Experts of a small language model: 32 experts in each of 13 layers, 288 SwiGLU neurons an expert.
Below are experts of layer 10 (counted from 0) of a mixture-of-experts language model. Rows are named router (the router's row for the expert), gate (a neuron's input weights, with its number), up (a neuron's input weights, with its number) and show model dimensions 0-127. Each number is 128 + 32 x the weight over its row's rms, rounded and kept within 0 to 255. Numbers have three digits each.
After each expert's rows: a language model's description of what the expert responds to. This comes from a sample of Wikipedia text that the model never trained on.

# expert 23
router:109181171213189152154149128168189081184171133152071125095118149131177143154102092184197149147145104117115137113097137146134121090130141170113083155133154133134113122117092065146142149142160124090097153163123184108105147086139124091157113136190131168152089126156122081160158145176145125109128119140063151093150147082108132099073142128146139150106112121168136126110108141101130152103118
gate0:147068178133159133099100155095119169161183125144106170082087129066171172132136103122136177152152085124158142080144093158139153134120091108092108112155167130134132090094121197119087094098129132135155153131109115135179159157156078116169147146107138202088104154094165152158146128149185116097137185091139113083125085156146172174108133169146123150173143126118195083146128183158096124063114
up0:196147184154188108078123171105089160119108110135121085143124146135095114095136144127143136102138086083158103122122061141127109128143074143096085146060131102100089092116132153107107106136148167145177154134148117093077149153134104126096100144130148183044106147136164150117097137195137130178115119102108081140167087163114183070083169147144127143083113122118144112137153169123113123173104
gate1:117164124095108150109108131132113167146108125132157131102210168120144096122079121090122125152134204162090172121100134034178101116139060119153131167139110127096140122019043114154112103112163136109138162161141111130149086135137128121150120145075148129116124126114101173157151114096164123200170127173175111113070125167130147138099110080174096126105162094138104155056157138116130112116125
up1:097175114139156152093142223137074121153114111130118091130160123151127092165139125131097111137121165194083095140161119105138062155136120108162113124082108141141084122090098141165106147109111106092169117182106102159157103134116135089091150117143153169089127154146099099145118160131159062157129183169124079114112179108132151170159104112080122099097124079120075144077168136096147103137158
Conjunctions, prepositions and commas linking clauses in prose, such as after, before, when, because, However, According, and paragraph breaks.

# expert 7
router:090175126106141158136149160120146134151206116146049125120071062137147224169118107128137138150124096159104159156135129145147097126129119213122158115111098159134078096097109112131145139120156176037129151153127170143090138098102162093205104133195129164140094191131163116143125126131063130080169108124149122103136130142188125091093139085139180127089170128125178188108090177111109123146165
gate0:160120153147119098075130122094097155175163096125136119117097154094171171190031144105072164143111152076103117133112124139111125110076180127141148121119093140086164112091169120170067130105125136194062186155180145141114106122142112157159115105104133142118157123138129129150099149149145136104160120142105161112093101148130133061058128107073126109140129140106120127152151187092178115106126
up0:089135052105147132101134134091121113211099135162063119119099190101150128101186067121130093146174142141139143089169212091148114137135173111080135110116140169186142152128150157193103073147135107127166088106135158072151098146157082144135147142200136136150103134171142101156117093136126097157139143136125092125092071100118161139109146201125143108112107147115106138136075088066187139151116
gate1:165129168160137166121118089123132125166077131179142160026109078112168112142143119099136148123100134059179181129153093183115063104193113167116114101150154146114136104095141111114165129160115158156205132135102146070148140145125126114179118129061109121091122125182091084121125157095134190182153104128177091170106140139101141171140125104177123162121110153127140124078084177146145069115151
up1:120113171154070150124095120103126147133127177182124176087154227094165140137115077147176129127163166126165162094156163154119125123137108164164139130093133149079099102065083136088113170127107112148143121161132136142181133120168105110128090082094100166113075129163073109102108146153146170235094108148149120136123146150117120103119175182177119188124102172121119126103113140191146076155049
Nouns, often word-final pieces, after the, a or his and before of, in or for, such as film, location, office, persecution.

# expert 11
router:145134160188127159135136118143144100140160120144070093081128113152167158150097126158156126175141100218132147143107131162155123100145105162140151191178160158128111102118160063110191136252107173155135153105170176165104145115121133093138103152157116163141121153098154150118205138187121111101123116184120106140146104117180114140112159081137131118107132160160169088095106133158126179132171
gate0:117100122148164125129141174111156085096151100112152194101129125062164111108118143118136060145069145117172183121113097158090122142134128113121071102111168124133142178111141123157208025170163133108180159123144117136142141064120058118164152160131103113060090163115131121111215115125123122109104138137111155089108140113160108124112102073147124148168082081170149166133112110102098099166071
up0:140127150139154136139110181125145102159111178066125121087093143117178073080139097128090094122101098128159106149132155129168117189087126155131130095134135121117130046122163179130145119150101168111091118126133072083144079150197095123132162106117149114139118099159099156125154169095100078093143119066148091139160133155097114116140085154107133118129053070141093170169109075112159061165193
gate1:157179185156139144207123138106116093110098128159156166140148121165095150172153180180179123121119205139135142138131101092161159143128163134106056083138126189198098154121127113089095125113102181133140097111083157135101178122081169118132148119120107135112035146132140144087102116111089158106135140127135170122121115168126094156146117083088119110121137157116096092126117106165102123099132
up1:142075071100139138123123120142130183166147122152144121101176092151137097107152125133119080092123133132074085163101098093079121179133140100078135159131156117120109113112117112194119188170132047147102085109115120097116169110161130176080119115114163126170200139161153107126097152094202116132113157097051179191113136109122123103084114114157153109124102120099165149122129125155196106125080
Structural tokens in infoboxes and tables: opening parentheses, pipes, separator rows, and labels like Preceded by, See also, Born, Votes.

# expert 19
router:118147158132187176164109127117163097026143094142104151116131172108162147205123133155143162154107166158103152134077113174195164111123128131124143130147172148156133094113107103088162145152141111150095145139090135125106171107149170199119106141104150161151142116103145108085165154169148161150125085160115076112159115126101132127039111082108145094110198124115149110140123095087087183152155
gate0:115109153059149147146127134082114097085069135133159155144127121131126134160080153099112154153178162181115137146113164142162098064136150132173114098127112157160087169093116110130190074119147115137094090117105134127084119145119150140148113131159119121151121098101156047155148124142098126131118202100127172212126141092082113138129163142077075084162045103072106165119163087078081148127140
up0:118148154158118110096151138110157109164075146065116129100136080188151125141091148077072121125147093076086109130103132092060166138081152093136131135111121129089163182144130074070147150111215140127100211155053153131108133077130132150119117158138119106181133067097108116108155082074126154120116143176166103130177136130149119145135108089137199165147153129143084148117180135102156172119120
gate1:097139103143172147097114125097122118133161093109136135100170132108158084161115142110108104128102124155098153062105133145155125139173063167154125138108161136141196109108123131101161137127160104116120170104065128151098096108129112117113173078112147083073112144111119110098094154158129127174073096130157105119131141151084050067142083153175214112108093171118126088103124175175175093126214
up1:172114123136104145104176126107096110078155121152094140151068066120153131130121136111144157129106166161122116089166204098075133081194152144204147098185122154149118138067133121027152138062153169134135182147047096159126121139118142112143130089155121120135108114170128151114106104116134138173100136151175159104151145130132128095152181148184109117095092185125171144099132162134047114094146
Subject pronouns, forms of be and have, modals and adverbs in narrative sentences, such as was, he, would, been, extremely, ever.

# expert 15
router:151228116151164140157121113134119122158189103151099124111117104118144138133092109111133117159136120133113130149090093141148138115146192141131098184135138133119076101126147052133163139229151168201124148140161125096105133121196137160147109157122147189142103108106120111166086149188116102131180110148104139115152093160125127107053163090158173112098136154151183131107084133107140165118183
gate0:144112190136108115113160154094114146073098168193163084109109109104128110131153084147119161103064131096149143128134100123094184139133066153119069127116119099150119180108149140158175107093066152100137131127170071133167182119052091152141175101145112190128088130120135161055170144136153106127095073164158128174122155123129148151137123099087149115121125146071129124176122135087159123136121
up0:160089152107131138120120117077112144146102143133136151171108102163094152180102113161157114162105097107068135166127123091083070131114125046114139091146132098134171081147136077150149088105171118180147130139147118144107152118098190182061180126100142088107147138125075115132075090158089127073117114096128163080118107161141121169111134169162162143142140139097170132153144168107124153053135
gate1:086129120153145171145173176130133102132095111139108133070090080149165173138133141057082111112134111135154143082092147152096141121056113112126129164194165091132105097076121116123081081125185138169154210156143171112153120115094111071102162097113151154090177073152103159183150106159189141130093168154086093125087122130135129164148158159026075171167151085095122151117167121134081145084145
up1:147144144177185152118146094110200112139099109160153125118115086128081109202136127084142086103143185189160159139097118171118131078173130112222120125178108094132076143107110167088160111134122112119143134105172188155109133140114161197161180139097140088087098130136094168121148128120115148083125147069161154122194106087136141101075160106095179122103028170118125140131104153100113150102150
Pipes, opening parentheses, semicolons and colons that separate fields in tables and lists, such as | between columns and ( before scores.

# expert 30
router:112177126148171159147153131158151126157137070161131171111201115172152105165122110146164152161108080139144103113134129158133130155168126134116111177131110164166110099101150092087123160225195102089112166150168168203124158140192180113165085127112143170191124070083107106138103097186129140139164085160119148077127135120093140126076105124141143135087126107165185116114107120120150105123151
gate0:109138149080172140138112141125135112085093128134076142129034108151163112108141101143186189198126158126117189123194135075121098116098136166145177140111109128069133129112157142145121113134114123122128122134113220088086108147077093126104122105135050120117128146091142113127108053144096134140098117160118129133135140109116128172192093130192123107178127171156123084094162133098074121118096
up0:071173105070154141108137125104137132079093193139150171145137114158166103086121122140162163142082173139124116120159117140136089129104176200050155125085151081110121114084110078132139103109153143180179157134099160118115155134091165138100116072142117132113146109120128100177171101156118172130093165224163130154119135114101097139125115115190180123132153163089114142089211127057112112129122
gate1:175123146143165097089232151136124154119140112162148134148119137120196150113069129165174151123094088120124134130127120136126179070086099178076090154182143134155103121132040106112122119081109144088130122113109172170143167149111159111135127090140145122103099159125130123128164117148134125117165156097140066104130114147135123141130093126084141111087144179152181096200099154200123147080128
up1:169104146184100079075229158156128154126119112184169143135176155057104113092068102199146179137054110121147095106180130155096135099108081138048100132116123144176109169106086125082158167112122098078177152137142192177156163130141132127114114075127142127152099104130145138165109116094101164172130121145081145130108116164149139118143070143117147129120175163171125111159113121170141137096094
Wikipedia heading markers == and ===, sentence-final periods, and decade prefixes of years such as 201, 200 in dates.

# expert 17
router:154230049166177175125051135143121084136190150144079184099091154173140108114106138132145171133131110161101146117103113151154081131074118144140094152180135137118090101099111063150164163247120123099120137098124161167184110139179138150132108120160135124189113093129134086145128157151115124144186109149106140111133153153104111161054136088158161173081169119143086089130130143119082133160144
gate0:147124131076099172147073088178102121110186076057169120085101146113139089154065116184149163115157163100092077162159108122159159045113149168157192074141127102114092131139108142135138149103208146148074138167090129077154081141155116128134103144134085101153127097172137056077168117165155097188122089170089129126110097187136139154098114121100128097162128120116177158110118103077134132206110
up0:152138148087135120146102089148044077134094096084127150143155158121115084088102102163148147123179142120114048195159115116124180104066082144101141091141132097155109089114129091102151140102106102156106140148060166127144097086154146101150129113108135169173140106155131093110167168092154101129121125106166134144081052125136129159125091139139163107147091110127130171157134124116176126147130
gate1:080193099129060143161128139134159118111148160099114081176171125151111131105148187096089131169156151119160154124177147106112134170142102095115122120175185132121133103080132133127142092142135115112143094124107132125200113117130147125110115071133134133129194182118131074117116113081169135110146128073090112092125119091106119060117181098140093163134131133109128096124099145147159113136089
up1:128117090082147089128143184141083146096104118110085052166086112075161153129171179111075117128172116113080088154101131142109160119110133198104068139086075110127111168125155103168125101168137125175140125133118106130130133147102087096102067124137168182101183051162148128106127125131106148147114184102129184145157131129130147127101104167124130119134130102081093165139089081159066123102126
Month names and year digits in dates, such as October 2, 1864, with en dashes in date ranges like 1844 – 1918.

# expert 0
router:175135116147106111172125106150144116150180096152119116076112105118123130192120116123139130112128135169147187138098109171136131104152159209141149148148165108144121126140121104118143144200127137082095093133125143098116156134207127122186100146156127101155103123092136099138116110200104114139141048160082117110142132125129112129027174101094162082075162121170144119140055145101055182145140
gate0:129117133135082126120162174196105158145144145096113125144165158121123129119152151122024082157141150053146049160088172170157160102113147165081155053132163144123110117179148090075080121074126153044146090139113113200146176124086117154122073156148068146151101191126045144109128150046107161139079192145070124125123119114164142176102114120090146187112148138150048171090133137108141087140150
up0:142074169160129147133122121184096149128204195150123102089144120122149131118085174218140082109117170148142131124148116150152150107133122123107121125180151119148113122188156100090114119168186162100173059124133145098093150074112107136178078162082084116153136169166049109138133120102113148166085169130108171141149091131133160189104114075102096210155171073156122093174145107191126144085172
gate1:134131092107106117084091096133053135163152090169140129135167105141152154172091171160095075154150168173107128150103191074149160158103185103104159120148097187119115168155142128153104135142081133066076139133142100138151125158158089116142152130163130133208163229113164138110160129146152196198136168106149147118128101153110148193200132091105151145076143150111132139169162138177132129122089
up1:130072071133127111158163143137190138131119073190134083128144150118111137100153136149079101130137101146154116159105135068172093142134162088137097136059204179161157085145222163109156174174164079182130131089159122166157053107144098160126168077098152116169159146174124136104125141162150162123088139116116113122110115117134156171180106103146156107182157115123146152202160144173148130101147
Numbers, signs and short words inside pipe-delimited table cells, such as league standings, vote tallies and gene tables: +3, 7, Votes.

# expert 10
router:118111092118187146136082144127140160146191089151065150073147120130169177182152117116157112186108085142085167147107102139166138116108135175129139140133129181154086103073126116142119098116139188132117111120106155140135111104112155098154117129140120162149111103106126040140129144175141095047156121141108139100131122132162121128061166122165141128113140172175158160141075165079129141129165
gate0:138096111155167093134148102102098144089087121114114204135124112152163140126193175110035076130126182142095189162116141182170138193077132132103134131075080148145066164085150113127074071139086130112132166144179156153168119098130101131149125139107116187175117151115090117111135127090143146094156152111135193127098175176155123112088147147150109089178125170098087176160153181143050108083071
up0:142120177150129113146161083114135097098137159107121124134085127146154138109136113145104143152159153097119056168081125162123111126137118134134111156110136084170080118137158124154137156099121144224065105127142149206120099202165115191093143076143097211134153092092096141108161090185165106152149106119122206138116161077139129103109160132095130096105179096063128188095152181115162151141098
gate1:083174103112122152155141145080116106106140126187082112110105089120135154104165137138188156137114133096062130098174130054103129107131078170126121170133135122160123161103159157172162127131155184181143135120125099077166111087124163143083131088183135153121111096074137081117164140141085114153120129096125115147167162154155130115099167121213097084144148199116131119175147087128076171080145
up1:119106179118166125155128152121095136069095132083138109162085132074103154128118155125143160130125101221132080153152159161140130083173096099136131108140083178198124131118140125152175121136112105117148091215181094115226083133133129145110151168114139141088120189098123094133132140115209121119099167110153157130135160135127199190157159170069103062170112150099135148093145119111124121089198
Determiners and modifiers opening a noun phrase, especially the, nationality and place adjectives, and parts of names: Spanish, Catholic, County, Liverpool Canal.

# expert 8
router:139115108140153143179127143118160124164180120157078140125132158172151138129104125168207085161081035136109141167086133158191130082092147140130155121170175131159137050129097079120115143172133164076112114135098146139074149113137115090173086122128126138139101147141107062141138161175133125103206139150107135121157101090175136156075113120150104136039148093132161142107112165098136161156138
gate0:153150164160133117170073097177099181122068148087138108168122183137110103138092121157143080127143116139182138142160167161151115108121120116115129124129120110115098100160061145100090057160101123128118115156136111094132135079124121156161120145154111087161107111153154156153124212115082170096121186165183153188114120127170099136148135092060113105067173140121105056172155117137114081182101
up0:143125144175144139099137113231106082059110103158104146117155120153145163103092130056096103132175139130100149147122139164149145072106144085098080138080136109121120093116131167169123075164127132121181103101145133144116154119112167080123140128166093126143161077080161132113126171139075140069103133153141170118162125109124113129118081116145188156086078129197074114073171134078082147154143
gate1:109130105073132134134205093116126109166099159121136134163140110079145071090119153185093191135150103097125105128135129151135104110207199084115151107108120178173128104119164124084112098129135154139183079162084177114164171120083166198147114086140026108181177167139138085130162148102130079132144184134165081066179133109110082115162138124143124157164178209226082155091104172124147087164184
up1:185101196124141114105148091096144188129093145141136120137103094112099194138082126106082173106158152111122143116148084162160139243145112130124122107104104127156147194160192114124107140115123140153075132145122125126133083131152107058174106162157145126109094090111066194159131106163169179157096091170148122173127133111107164133164142132147106086131151127127154133111171119105107096075124
Words inside quoted titles of songs, episodes and albums, especially pronouns and short words like My, You, We, Show, Is.